From a checkpoint of a small mixture-of-experts model trained on Wikipedia: 6061 steps.
Below are experts of layer 4 (counted from 0) of a mixture-of-experts language model. Rows are named router (the router's row for the expert), up (a neuron's input weights, with its number) and show model dimensions 0-255. Each number is 500 + 40 x the weight over its row's rms, rounded and kept within 0 to 999. Numbers have three digits each.
Before each expert's rows: a language model's description of what the expert responds to. This comes from a sample of Wikipedia text that the model never trained on.

# expert 15
Description: Mid-sentence conjunctions, capital fragments. Conjunctions and commas inside long clauses, like and, in, however, plus word-initial capital fragments such as Inter, Re, Dec, High.
router:468452496454494514463512443451493507515531464556520519449489540459476540492512452416489563450470540554468460531542564499527499469552494469432486502526489491545462460437478475546458440505547509547475492529457534518469474487548547433571539508532447447538555551512440516490532546482516521448473538467531524534431557499450559463515550542468520479539476446473468517553508452465544471541476444484531457484431567539473456502531468469559461569458486530461582467473470523538556499448544548453487493544549487503531522501544509446504518559463470458462508521551522555456449554541503556452477445475559482452443534563540557548497450450542564513467544475448537539497540494527548544487443597564496452455507467537481443451551457477458454598466492454560544532515469464526517457549492440
up0:443425559483419468514492537462537472483553528465421493512509503540536511477484454531521420454523509553547455498512522520540522546556501466481549468576504492478494514494499550430495476444538471509560520562441468455507520509516585471489466388450480491539557555475509564599477534502484459416486476483476419517556526543469557431592575564544504573490437447491578438445507441538534450486511487436454510388511517482479500479525448488511518451467522496558455471408496479477532535523514493470497501527528548528478559471524497433489502500457498471548506432527497545478487535482489485568488532525459442486443523479497481453532415467485488524487525531522524507455442444500547481534484501503486499571465448472490429528451461502512559492431495465489454476507552520454528515542466456
up1:551503489507449532493532537534473499493487547519571464536515407501511395508479493540457515530454580502474445551528458546498506511494504556501461469470551500514437507458464526509489544456526541498461439569432539476558510540441493507480485529472516535452398435465520494539416544528537423493445538534509466510518570447494507482465488525587526529565501492491535565532468500459505497573508485508466550466471513520427476496511519543541541484438535482503547458507504408543579520555553539456551577545528509479558570495549491431425522443481513458524500495520548492488486540559517462459516525507485459558513497500514517496555489573524529521565536526510468563479564500481546595542433564471444502461533559536457544441587527488437458474558526490455448464492470464523516530486501477
up2:488512494478404525582498499527447494525495545570467461512495513525498507533505460494493500551440531503480435538583486541564468496603568481566556493496475541515506466530515531523484558559476470520526444569478487531525481478452525469519483499550481543451532474493507541525469500551539519451540507452475462477483579475395467563497573497454522472436431494515561442463631478516483503520466475452544454497440463505453545479588437521531471464464483431520540480444409501457570528506489543541510498400483478462465518437484547524491498524474503517520459500577516508515532546474522511475458453473494512498513534499523480542463503499513523509466453481512490500471575512485562529524489495513511504594503435576557540530488558510461564549456577510558543421484477501448450409503534507
up3:419484459488608489479477491497518502521496492547517495536519542554465500550433516479495517505563492554539532476532521501559523554514442558527542546523449481549469485531495540465570482517458475543397517522464528463464482579490460485517486514525483508460501449411500519490582455554513431465461483534538544441481488559556527528544521486505479494536555454483517554499569464509561499529561521551489429520478500474463453446510511506450482438481521487495520429518470559436540513484516526548451507471465454503539467512427462440513504538495468422504453418480465442576499516505482487467464461470508478475441483521431489513417388521546472564494479495537562537470553508437464498476499516445424447485544541489445462471562550528528503530466511517481598403528517545543562539545512467
up4:524426501468511623523447472491529514490489487482474470514513553434562470487496524507469488537505511547498476443531457479469555435576526493440526511510456473523442429471469541522481481486512556494482430519484391424454520522542454487504511521534458534450527498543482477482521460505499421463543448572432423567540523529487456463497482498527583529557429495498488472500548504491486548493563486511507460523482542506539496537502513525564484458538497625507486439454587570554514420490494488550513551476581527545443491496490513469512512490451511391551503523450503464496471563443502528498512441441504503461494547564544511596525449472501541428538486477501511481427454580534502476450473443460548487420473509524485465461555509514487474532491511479546491469477482492474448444544465479
up5:489518493407499506454537556469542505527493525521492514477471546548486516516574532536476508487510501464488518579466601522545545456524575512538521548461548489475467505531467526453479458462555499480540506532409453485513526535536518532518520559524422462545461495538573506514505517459486508443543482483508483503469483476431446475519415523511493501482527473378543454480526437438491502556518460543456468453600521562511522465446538535499485517474534514434472490473454522469565410561563452461519521479509473561539524486513508519402486484481502469521548498532506513481486610514464496500520512482479494473475506509471508547484513505529472528535441430523556433567501447551524534442524503566502560550493423539575520509615480480518489526464466459437513542440510468467527390449501458
up6:484539549546407537402517491440512464479524432484453445477537489555536485482540503461478527451582542556470457535553455539466499481424508484440509532537456517520445487501480528458448452495444484522519510483493545469522554511459539511462506566537500554504524513540554543519525599463510544461445539445482584502484478428598517480534520517512499487544462565542560494475463489434597421556471463493476441419509510449477510490501482486488518556472470429461481424532416521486542500501488482453490513531479533543558510493430583495480508511462455445577536493512509488477535552517499544532463489437490421484467472515553473506419478383555473441539513504492469518473505433461500466540444470459512515491494417473537547558453503522516474505467482452490500459504488469492486468452461517
up7:512514517499516499523511489476529518583448526540484498526563459593469502514534507541564485467468608514450412479486591381490474564519541542557504460474498502495450457523541518572532466438499481573446480492568483544512512582491506487514536496491453485511479486468448533485556524517513554478531522531517497456459427409477543477520572544435492470481444411471527528529564453491491498518531506480546459500501560464466496586519490515578460493458539517430585405486492534513538523465499531529521530488520473465580473487455478523478429484399530515473486479447479501493483488447491487483564538463527568453469468455505458545502488493485497519461517458498517538521450444543509474457483512518487511508543443446472516516473513447556461507533529569535471506460454530433556412417537507
up8:499497430474431460465493539499471448519545525505523445417504449433427496482493477531524532502530484509495452515476504539507484502545511532545531516519463497568498488470487389510514453552550449469524548579511505405573437520511525553506458474476500540562553526500504453541508516552480494463504532579541437492508510431373543485542482567456523496492521488541523480471464491546528421471546479549514387515426460560522466496596551498545466533492526498509480444519507492505519623547463567536481514521517537501561472460476519512514490514552563405467513434521486494469521471482451567468433530513498527500534527540552503503559500409444476497497548465461545530512579546517500485464507534504527459518452441506471465504478470595561450504491483506465494526521516562523534500468495461
up9:467547509520455490475477523440536494482494522479549554406444534537560505558512475472460457472515498525432592480510541469487503428424492512538487506523499536512521470486526409488562482542538481536498554453415479559497524529528450589556512435566436519614431541525530504545432468421558492475558469533460507480499520466552478499481491531504556575493524559513428502495476485529573472509467461530482458506465462526482535504485479528529539476493506414456559437521493500553522505498468520492508495533494477510541492501485506475466430568512473475475465463501453532515551531531555515490456519538554508485554460487449505541513427478408435569549467498493483487585441486509556615495570480495489439467489448537556527462454529427497479550426488503489470501500496492458566515542450488
up10:478469464478530500574443478479453520523524559487492505508468545482480542524525499536458479488513555500504513536572516439469542507457595513529525481506459520449516516414513474490443497506497543536549452461415492422536505483526576546502456491456445525479499540470460481481482541538526461427483504539548446539494523493495552471470563595506423445470469522510516514502465500474525475425520553513497491486537509531512600511567468515519537509543502490459574453510512484591537455508437509417495414474566438502496497499564520442458442501509509491453556480494525526521543500530499487514519490484483581526533570465482487549506521413495494604533525474481585573570529568561468496568446542551503481502551444476558512444476510455526447557471508558461509490505468478529575422494445442
up11:550485440509546547457539541515535487489451481562520498465529458518495518492472515538457585483486555523557445503432487459458501547521466476467420486571480493522442473456461523496523469548500496535471555511461530500496484605486494477521418467504458500518507562402544549469536572590399524471506478471470558565460523558464566479513452542521477510518470538501454434572559508476495497563579437449462539476458491548495449524521509487447538528484469554471445435477516545499486512442533523502486506512533494502515519509498481474497480434525479499510429497543549497461539595454546456481513571446531467500502484535496531519502533538563645554535466465498578557477510486498452451517496457472494453441522510458511530471545525537475507520454526445511537537486446485508464442571436439
up12:478428585537553497534540458437498524520540508494541474493579497501497588478493453459524566487554523517521516534472466447534511528565551548500489456473470496483540498478551442480514532440546504532487550531409458485521458537502510529507493553518466554480492517489455471475527527438466481517451569500395496565517558439433462546545565556471542525559447467436464555482548444500549450509514545478495524561460413524486466513544466499512489484495514443456472495519458469539491557539515582553489548504581552513527532465482436502519435493544529556475482519537579507476578523457474505464410494530515506461430492485472546472512536477448462553551521460444528499559528506526530509562525551548499476536545448571468520505514428448495432573521469478487515542504482466489485455468426432
up13:388537548497443486541507503509453491449476488542547503497507460543517457486426532505461485520460498511499534542620525492510477539463537512496547487511564477480435494484528453505447470533509543497510551568500560492495522531556498522493513472538493486565533488529495361536526482513439506502466556465566501527492433394515608475560539517489519481541568527495516514503544525511437507524486494433518543509500505406475464500526511509544511514483512520448406354444480538475518474413484477533451541480537525515504574556507489509527529421490498469502495485486473516524473409462445562406487514527428500453487502459559459482483483490493476565525532573465519513483447565516558528466503547472491481503507558487509451543513480519417494503587517475485495508482511554564518565500486471
up14:501455533512447489493531484437429537484503487468516531511565481455464539475503428500443501488525564444535432526455484483455432495559497506430490519609477560499499496506559549512486418511530459579502525552493496481468374438590521534456551529515458541567555487484467567505556485553388513446438467486485533487446549460491562559467540503501454476582508473479544527473482536539553454437464490454470511517514404515429510561407508529493466564484482535486543494499419557502500520492476490530428506494577527536506475476553466507442533519521514426530483525569545502469495482563488468485545444535490476482471503584479472565475479468466510479521447496544486509561520499490492456490557473529507499537524456573452433485531499539485473525487498483451493479502512494536560516499552511
up15:485489470491495503477533518532470438416461521479520501589399488489509462528514510479445550510464543510475502500428449549519421543503531529439475540473561446530544479453518457456413465487567518519459508515469403492526476498455527517550560483491534488470444530479518476448509447439476483404535493459473484445511518520396542478584454490505486469494474511487504552462505532468543464532565458512514405542536526561502497566488539540415432458492520476436557433533463507540509471485483532503468477485540526479525433549500510516530513470479442480441602424489520532554539521498514504517453446433486551455469525476551503532512481483525567523455478449444497562537541516522495500481526480611411453502527539562541481492497516481491466481506527476493498548449440522462474548534502414
up16:436483403532479519547480482525476554475578452520610503504481605504511524547451535579513514435480544451593425511518476512558500454457506575489490501568535554610494514501535570525491466496533513497445470470517489513568530458503464512485457435463526520496512495487573508559474515525534452508559451439585475550542484517438506487524513498554505510546515473455507566511511476472539451520520477471495521504476491559496396449484519452513517504461582516485492457427515480494526497464460526494519498472498520529503524489546537499436465567475571536518374475476468427539524542513507490495485456423514506434550521450474500525496526426468493525527506525497569503448483513521560447548539516465569508460485501568491474437442455446484506522540508466524507478443486500533515441568517436

# expert 6
Description: Parenthetical details. Tokens opening or inside parentheses after names, such as born years, native-script names, birth dates, and credit notes.
router:505517528516489472539554522432424501515501513448522460472552516526470578489470490524460439475484571493469472572517484493472520499564521474504454529571474586520487521486536571509455480461480516531439467511479447497548479562472549499513500542489487515482516507550489515450430553543511448515455569459500557534511591489443583523475526542551567471512467480556487499525538458504529450523506479523494457508452430504467519489562471447463470467468437517480493448428493533581553555511537528508498561523530523527495466434546585400493497506425521447518439517532486518505505545473468499479425499445418462470444557455452527479461495434520500546453547448567515512481624479546520518474441490528541441465477488554505448556493510495490541574466506487557479530480478479535507391480447480
up0:489513494509531528504480498488489501555417496535617527500560552495552504540487507456484513536540492508551479485447515490474537560458456512500483447545502536534497452485489510513411437545450497506498503507540482483492567571454476543459518546460479426524520441534441564462444423482597415538526441488508475470534608437461506541497415479461533448422482460408522531462436478488435476510580459487465509476530455494520490458455536471515541474484554509477575489449511509521501556483462556503474536484457553609533537496534472431431528488454545525515492463545459468515461506521517474435445536468527446444438508529526471469536528477453491515520492501530550550456478431490521565531465500511514536448557545540464455502500495504541476542434489481434556458556449499551519504517469461
up1:513470504538547480538460553453521535437453485528561504449496544523552488482450465501465454504431485513536489511427497581552517531503536441467460531434478483522541470483454535535490467489387485562565488454439470564486510476530530473500538410481456538558530526488508543474488494568528534488433481529513520431435502514459545523536501475495508513500558510501543529478529534499613424535549525463485485481472510506426459451522554495489501536539423501519516511477497511585544568531453558499449470496545458544491428511500497486527494559507485528502473461526530520536531454450433488516530431521472476536450533481501485521553500571444461481452433566511534429527476551470524534396486452514495551519452530594487486562517554456473545518589448494447521521498483565565432513538458469
up2:474536505541498508482442542463563467545500527501510535551504480518560517475477519512414520417562503536459496532518468476450524408497502539490485467524478517532494550449540464490538500493491521475472504493434577516478518575575515468459565548512507560439432550580518460581506557548450516445436462452483488462467549478497522568472478491449454437457608499502533515517520472453560490569470520449517467466449457441490469580570516521435430537533458482434429454499503544500554522550555513515498492473504448470521455472571555497532511523513448498465477515470438540520513468470498549541456495491508453485507493486502527496471479408492473506465509560556453522541477434475421511466468458459528567451450549568462472539544529469475548509567499493464458559518506484491520583472478575
up3:463485491523498550490493486458523512541464480432446535505509425507437531459534530462380533499512532507494515485558519440480539511585529469476535458473476463496495514571474557526498496437541465594491480563460488542570490524489461506502431490581533468515537517510498497507462553538496470539534543462431446549485466515520583544503544555552514492469532498523483476484550506512516511530531530448449471560552554443512418438477507574469560419374528437549473508472543574495490505523480466568406541559503527542470520512517479434535496458487504496544495551493523411493530544542511523580481478468483548515544440487424502493503514471515491515475545516505437545528550462502517564477505484519501524478501422527461475555533462513559496504434449549466534483495495482494588491470427420
up4:481542515508466564571537497461461479514552467475465524463514455483554477518525429502483531476531513610438487443583471464452516430482518486538517483464547525519462485475447475517486464471503524460474494477485562560569416441530518463530487521501482455532525499407454567439441465511493390464460544531431510620464508503459484467513545462525544523464520505512441486522478484505481429551527428508459493519557467515499529474499533494498477606525508533542502487511535540429531528475502523486512522520571504497492484550390457521505505464497446525511523459476494388412472492455524510547486407506476480557514562463473508511586532455511515513457569477500577593502592560515513504501476553454503440462466555500494432493514511482487484530520449461517513506516495498490516481544465543
up5:510436464530501473500462452475523426482504514464495519459452574571511470503584597584521494520484476510531520446446505504428455487460469544558517474574540510509527492468477537510502530520486434542466529483530513465520512494545497492517501516504514491461467511583499557551512447496491489496461569480491564569456549437501533377475580498483554478452448499515474451501556471491534499557426591546521517554505456487471504509542532522504565523523476548484471520474533459499581544455548531430416596436433492496506530498469515498537452523503508471500510445430479529422491523530464512490419472570548457484511431508503483523484459458540439513463464479462457520494497522499565568518469581385438466474499516546518468527508477499489524512573504485528491436499509492444569522528512438
up6:517512473540493501578509513468467539504502486413533509455389389521455445472489513460502491549546558494479571549534483461431476433495514508492526486429489493512454443512522467431479560514526448500489477479516459465505537423537519430519518507525556452449481474506455528479557476493428477470482514517475480508478535498457477532498501537430538516459475488532456472522543527507473571494508461510512527530475490508456472527479415482469465491448492509501494479524499559497529538417450545496419512594520399460447496416483501454434455538438566451564513547470565512495467464508495441411431438460444515424498527455484519496457467454538500550534468563460490567515525490521480521550509499558472525497523441478477503470468518492474549561550512557504525479489469416481393426519475466
up7:454516492474434466500586560487524481512545515493418495495473477534539544546559545524494532402528445463516565546499599502542517517517514518507380532485556426538436496475500487508508500502513495419457515527535422529476559448609488543451563498475459562458525417601435557518499470435486518545512500569443442551535535573498530558495438492521499511425460453499546484436513472491506479448441520559481428525463499467531500534521567511527454489441482527540546483489473500511529475508517480501553553516471472502445489581527507434503472505555477517490512492469554585505526483499547485458510588548550545534500439529478541467483489507515518432507514506516548511533456456532484535456471522482479506509525508474438527463496486534492517461515497506512503476368432484485519478532466465
up8:473471525452585482461476485388556507507468558546451533490564500505524453480500554481467458498469500477529465551562497551570511501468467549477440528568500513556513520494481477469526518521496519519551476494459527522417511503510525573518455537526456446544516548459508574536448476431545526508569462495455496521535518573447517519446554546448555515446534517474509453526499521491495457546567475534481482459482549531504510478563567459516531492498479515576512560507524510579460532447545475485416537458573571487503550502514602503470504417418543473490512498528479477500534552449458478473436485549516434490421528447536545495498497446376527492494471503510500487446521568426463506541521532496519475494482547529465459404542467464535566477499454460559454482464502529458483509453512489
up9:432467571507526527505542467552461461491480451475477496502562533492491528506501450459536568527517516548524578569510470510442392552420493454464493505498485475532530548547544464505399498445544548491480573450459494477541513480463501395449525530485526496546494550525570433492466488517520534493512433537577502451480505405523498612483525562539519513527518450488502469497485420569552503503481483492456480517484428521494551498513483498557527527474459504556475571461553509497552532566491532455513532500565549533499439480520454415506550560525437472541497541537512547528506505457436521606490552410493484519498421519499544527471495507489499528488485500480436443533523467542478502468446519558449518558551476534512476548543478501542446560559520487471466503506475557523530462511465473
up10:465510487457489465464511491528492460485579509489507471511502451543542449479543518553492587503391470524466470531487451499490456501487578509424491538527469501544542498496435559478456508529481569561527484419479477494418446451449479504526548523476534473604539442422453465452511450498495460491520445548457526491486537497469522476455489526455537495494479543522488556550410411513440550504488446495476554489494504465484481543526477518465487460579500390481526531547522474550568448510543491616459498510522449536513488511484544490470570461498511504522469493563579473545515516524564494435514559465557526581543537500498529546562490430501530468475466492478521487534422525452506472527517497411558492505462482528494521463558444459564479470503510473446515466530441487570524536542520462
up11:483615457469519569483548505507500542528566506492444516506436574467454502512520458508465533539478576484435522460522502511531487474456453505505426553490501468417455594489551506485522490508379564488492480552498476527481476517487499523491536482525473497470587485480496516525503468593503495480481515454515468524531489511522507508518456522533495480562598540411502508526497472533499514535542458478488392448517546488486488484494416485448463559519539453470488468471526486480480546560566509512468503481410460529451548514504457479569537540471479491433481516559555495547530522542420510428468514458462506481460511452528502455430491472436497436492516533537563487409535481513552455412535452538480447471489573510447484419471526491557493422516444447549535517489452514504543492459519534
up12:531584504524518565521510510410479489524466483558453513560517504484510510492487510421480472492498494513491470442487487444522473479551473474550537517460534489497492542508502499550411551509475463437499535481417541468442506517513484471493394519545521503517447481528384481507544523433501537462530467549555483568499473428420498516561500421503519509502537442518479562595481510508507494492507456575478463505487466586524574458453511513508517470485490524526522479475507463575484541566530468494534486543497418508559527466547472492476522484521523481478486452577479511520431527505472484417552469528464448511436522544436492487477441457448556464484529493563473475530524499530512425471542431492518602464513485498533495605479418494503496464511445502418532488539423548534551541474534565
up13:497444507440473499580420452528520516541509491481521507528470537532485542560559474479483503408453550487461450448546490526518534495526537465462432423560460525506532557514496490492494542437556519538470515542505564507549462502546460548447421541478519482468575525453526499589576495470558416481503524524508490463522504389467515534512495590559470517456475501477533528441511510538479507443498488523391524515535461479470529498502493547450521556464444492436505500494470509454508507496537589560463553585523429518543486479475511498483512479483521532493436562495471543472436454559494539450495476532446504529491534497518518521537534426551484530508545514493469510483433512469513543512504530487480550510450449554471470444478544453507448570534430541525611541480443522448533434446500516
up14:486485508496515549491466530547541436586482589600463553454546469579530553436486401568498504476555453543507455545472542491487477467521527449509497544542538505504437451585436504579462506483551525453544485515509467559470521432528547533527492508522523542547478511514541505478443507445529515504541498458407528452408539529478573500549483499486493494506470479560518527536495480434486517482484452577445516491516556607382451521525532501472509473491531467456481458487510477527526537514553430432492492506490457496450529518527451516523538538536489479434546477463605489532491471468382503439531474477528518504517496446471501543508462461451562456459507494547505494468472542474490482499414512465520489502475509493490567479557512494511506469527556551559540501466505443477517552507441480
up15:435447459519441495507419469456512542468552525495529540525453495463537513473452525460538513450423516556509480505544479523482559472605541535443463487466573477499575496546489533571515515497466567562481496502489520602567521485494529526436478572480489482535450505498497531514473517444510553450566461444502488529455493497479527501589442522496527550467512532452488451467479485468490445485485442489578381481469462520476419542515485485574567481584510497496553447470552549496513510492426548486411429481501542476494463534487525529567520551506442490539496526486502512460498465491532500483522475482463489490509496507485443507466519462529498412489484422439448526460514456586537456487464568496552500565509438533514488552493454509489499467423522488518514529522563474510459409499515576
up16:491435482444536504426551492597422511517473519522562447462550504451471541476521500546504516550503480514506477512432447553548480457535580431532506500472576526580495531451521496553358478488416525523528506493503482574570499487432504512462538474560543435512494468477525495477520499500450400561575577531480471488573535480519487456511547523485502495496528448506504571569496510549475477441509505492523529457551471479501469454572409497582484477516556524444502486506455538473510484536513515522464530472466494472487495490488502463549500436515524509488520532448580556506517533515559507502481500531494531483498569531404533486536571542477520514508549484559533450470506577505554517549490543494527440425463503490539480464590511494531434499517494526594468481527480530509562483520469515

# expert 4
Description: LaTeX math markup. Backslashes, braces, subscripts and letters inside LaTeX formulas and chemical formulas, such as \frac, _{, \nu.
router:470512537488518520461491475444566437529458499585515487505544491406462563503507465469492495482457512507457428557504542456492452505528511425559556493499468462532478449479451540516474480464535551538527552530471595491541447503552478462543478499496473505533558526555514504469561539427482565502454546469516541515408545534446496497411506521491470564526439475463540476518553435524500405496543495529493507460514500561523515440553483542551542463486456505448574479441427468504565468498503540463496509548545456431472507508559522439552519535452476483498501591518524423558507516524446497489458488478524477456491564571543561504471498487527499486450563480537530502517518449495525533568473557476570495476546479528527445502535471441543552586445506450536499542476465477544423473450469478
up0:564445554528564521502507515559548454518542553500460529544512537470463453480490536555449541450605493461473560502479506538500562539486539486489496517476460504486550579475464490554546466470471509546496486492553547486547534453437466514514488482516464505491504513506500481472437504534568545501547477528521467459512537586612532407495505525480479530560509523485579470483519483564488491477505448505507502439574513504475508473566577494461485451502563431531471449463430500518571439527567497486484562478509458471514474462470545485481529459494471518432510467485605468522545502522567419523467410504481488420567521505511469441568493499552553554521557592460490546519488464462454465448529496498508472537538527594552480521530494542524487442504460447560534488537535482518507508565443498
up1:504486521478513459419505513514476389461489503506557526444474465492463511449450553429553468503491549466532461558473439464528437474536565459448474508502553470569562522588564525474529466481486474466492502576512478485447490522494564424443387461561497477436549492451463530519443460515549392505462536483550519508482539521517469575463565560470507533580546483486459533468511535536527550514463512451522551471520460445491499500492455536532531546502446485473537434479524428491577474525508488459464441590561489461531473458564510461518436500505555539504505474504488508469571515501452478514537540519465471441483508532503490512475551554498526501518518426500530455520486563514504500476473533455490528520580552460522428479442465458461479548481435528530539507469517523472525560575464475
up2:473557500519502449516541507543512486452514487560535475530455518519538568444424454487516526474437471537468528501544464443422489526515566498611488522498478483585471489534514536527557517529496489472514497541531450472459437503467504442466496496485486519589411551528548545496513558513523570463402595491477517514454445449542556542511444484487600432597494489518499460537561530487505470435567511460514492490530481516483593499540467493506449551474542583469546488522484548513546518500482533476543509495536477477511501509439590443520587516484434525464501561510540504535562500506508530473429498457536525503492480497580449522486442478543526545550525474541547471498541527460531514494500479512494505516536465501515511509552536528572518543486406474535577461496490489497513462551483608
up3:519534479567525462499525535446471526448455504511494493520548560497533524510513481555444446500499515519440372539497464527515524481512505498513562510524472485522530464508535465570464501460493479575514485526475456559497442532475523452457469537464466444473559436545545496541459562520409464516493507433469503514522538551494561453427478477515451499469512504541567534533509457531472506560470498542488450500433497441494421527513536489511488474508508475492494515512469629512516492526495452455449471479527475546471481511442500426543438500484529502431489451594481460448461514476510452438463586455436432428544472532482449535515461528562533471434487506493500499540480553584541433462496476503444620426525437518483430476505421496459500481472453467482415473464498477487477484533489486
up4:547486505490506532483473472511464531448477505527505510463538490581567520545524509570566475518501451496458468517470496495497495583441547454477464520512449449460514494387473508515480451451428489485479547541533470499460523521450449459509505547505494504477468524596481498461532549452509589467552519451502485463493556536493521573508529509531509481617553420499584487544453498509526512459464513438554509463463511483546473509513427539459579466487477454522547493588581427514536497481473476475477469489492517534496478508526481538531504460464416488436497518462506551525535520471493453531447472426574503487440576470513529465410530570519499543472524473507588558479528606491518529490495447534523524522499451537472426531485530468536597532455495484463527575476509485425506540543509494
up5:536494454473521499480480477436542477568509490431510519456507451514472488515512462560488545519470545520499464457466448454489553530522575472499454477453476506543509568516521541511502516451534477516544460493455515538550503476540457510553385451544494535491454561476459423481557553478557509484464542438601508492505456581475500527479425487443557479469456523558503501525512524531543408530484485471534447469437506538537452452542516450487533437389498417457554499515509537565497451450497566611522469406534450479507481549567547477481458542593485460482509471487523415511506465479515434479468501516506452506529462493492474522493469514542536562527519467510500484487487477526433481537479463518539478548503480551531469538588493482545488476518472543534499461522451484436456441460451423
up6:482427515508475530466562433506533522511447531426409437544479492503494461465559509472485542444526472458466501464526457516515558420566536477409519547462504512549515517462515501519538517522548559483508453452457403491495450509529520487509506535470517477573532460447486484489441604496575515514408510499483515533477530520493488521527459489561534495523455461563459507471505555507517440415534436516507485483459489497531442530446456493549532499431488426534464471418471434490441495463524542451558492497507532459474518518501500466476521547480489455502505521526513546606457499452465487528478446480477528462498596440460499510571553532529455504505490527483576569538537455531489555488520431410535491555460479478578513604515446473474463483503464529551516500478456574505457519498526502
up7:459495457497438529415475547487473404534514421468507522486500488462459440429549492481507520482467544504456531501479447480415573476500505456560499477491499493566485521513504519461476568478523565552469514513435544471463512485522506485530540401522396495489513490492507468565553484439481479494536523491590528514501563600507499497529500476537519464436559492479479530435412564464522484479533432528463521510598500497476511459533484455511577567465539568403520538489444538470582499484514627552467471588506514439510529476484498465498464545441524470456549528428534423480496493510552484484475501468508451447488504538465478500576524476558519480515496515518528472525594472502507547535488495529503446535511468596503562518513529506519449499472450519470510504542523538505484529467496512
up8:496480553490521501545443470522525497455523454553542485467503444552468477514477514480503569529522372507460422460548501531521517495564536479477468498451496563505546486391455468552519579503489545491488465555580559457535498482523530454562495400541461530487502483527505461448617550486440464486599470499514428522508506546467481491487554564490474508449540520512429516496455523487490530507524522449508541502485511520536459482549439406462531503455457511483385463470453502485544570521523450507481540562514585462518549467536587478514474495527458441513477546484511526479522515522474471582469529501533477521516507510480494429471490523537567570536475498501571516467477499530532558593526552516536482508534500519475419456542523503483427514444506504484522513494463546493470430473529481
up9:474479423476479511473546557521451556573546472490436541436531474564423514453496502450501439458562495555496545503488561521543518436530518459451508462474544440550466454528473593476457546518515561555525440608486536480567521450501513494480480453543478427432542513459540467478502508451562546518474524478550512494487454474562502491454500517386528431453506495477487489533470430495519481457498472511411541464493518547487517555530493459517472480487510521543505500536451495501549477546561553481554531505540458460516583506463536509510522616519479421508547535422487472438520494460516599496454467574516547510467493484517507492527532532488499506538548559518455525507552491458484420534521547437511477465507527507529520546477401468551472529471519497491489517502539545555541441469509493
up10:432582447468495519557526527477525533544463448550521455517517520544428467509552456464498495456480594483495500527515544545527531496528520557534509510491531532500501429579492561476558503462557555489479518538513452465483516479525509467482500563465526535468512617434507528524488580456511482478525503508478510502452546492492434587484502533519444480528492405443464499496535532499502546400475458530568504552493541525453537530552544531525519467475517495557500473481510480508475504491443563568570521445498508544457526397507422477492489567461452447475535507522481504489463461580472466496512465474544498535477564522510457465480442519504524437534526468508591521461476498604478473486504484401525513519547547437456452466550523511521551435488487463523455567517566529577563479471535537
up11:493525478471460575516520493488488446470517497576551493553506455451511520441491515532474493426466525510428470504475463453510533464460431484517498524503556483500540474495475425521524483479467506533438484527521534521520491563522537490388468511484510533518539452504483499482504513415453449571574519543445519461429533488460494454488575495536528525482486428531560457495498510435494545438507513495493607503462491527467471483475504472551536479458463504501521419468487505524589461512409545484418513539597427486444496453507519444507512569492521450523482570493467463501497421430437482491497511548562470465522515401487503507574524505480470472463509452476527419523499467467538521517431503464579559564496480530532437521476481433534570489522507454456482463450594512494515475455485569
up12:503497501535543493505463467453547504459441461544568402507547488457493511464494451530524477499483425545464473488483531569524482518561517481526517465457535489564443468551505487504537485495519539529470521456472586465500450475451490436521467549469526496505556391502490435445581492418446509505510453479541450590483534483471510473505506518495480538514549483502520540517541489486517502539531581505515492511535542506448480501556459641503604500563466496562551460531476489522553427505553544417427391458539516445452530585523483475488517558473481447498559528527506455526530547522501486529502565488490466498443554542497510448503516490482573472468543513442499468517515444521545518488411485520543438469549507467507439519476405515501520487430491447484481567463526487526517515509509516
up13:457499546451450492527520471528524492550458478519557516563547461533527546453426571455522439515574460534460513587495517515513543529555504510556495459441541456555497451530444488532510521428480521508505455520514493431548549459485524469470564521482440527517488481480433492496455463481527501492496463501576486526431519456480509520560533518462488504447519513492491542588555503534557494529494491503505466485579526456486566552569527461540489505467560488444545518499499485460492525457475465553487511494561485470499584505471393492465548527468483489460436547562485470482469547491459491506478486475552528486445541457606541556424458627510468488484561522517552527444429418516462502524487510498488497514541445449521442509492456530477499407527465557500477526590466495496521561416533524
up14:543522492493476520452628492496497459489481489549551502572534486494441445477558456415520494496538496529464542529514541466524514513565528469500518480534434573423550461513416461604491512530510502498481451503533594538524505461573473497430501485543473539517512501505436492491481535529504593543490457469509541542479528524418414526492468534485480526480527485474420509571510504508516509525521455499483460555509478549511510464532526520566483459425582483582555480468509514468532566536457488507449578528560467489522575508547486478534522532447500498570499483588448468483486524493536457524462525532563517495454609524497483546501475467512472520489545452441478499588522509543510532575521528507461476514492471531478478534430480528534463522511433440495457549536487604488492547546484461
up15:498500527491478506498520515499449496529448535535498538538487524523437533468512474489499482442497487473507462575513384484504449488401563501460497477514466568540449475481480459550544446424488522451547508485496513453549528450412570476601454559506467520528473478542485582449521487489551504462508487444466491484389481490505506495439508492531531560488499407555485440491534506504472477459572479408565442486465553411499495513483503460543590401534485562479526459469507493495454481446496502488505473504463477502536490531574512510476529525525516393477498413492443589504455431541570577546469511478567509482530499503571454488503525519549501535484508480425494524484490475541493547542488514512545484563526434523527508543513493500550482557457502469472491508483412469515537478535478467
up16:590485501542459483540461486558529463541497552493578506493500511431513470506517507477470494450540489479489486522471516536483494516532483502526571525432495459528522466432483548554512548488524458601499434534443511464537437527568520500534580556551491510438465487463535613498550547493504404472489491498527525523459466537548549468497518469523469573519486532506542510475559452539496464543544529501516467456537478523577489463619531486551562541485472537460547487448519495489540509487504545541508564499440482418493534485478551480470565492513563448438461574572583451565435545539504468468477473502514431486546530522519605482516572472405482502463531506427517576481489511513518527553514524485495473506523525432477466485487512445487478494482498469488534498483418466521482458523422473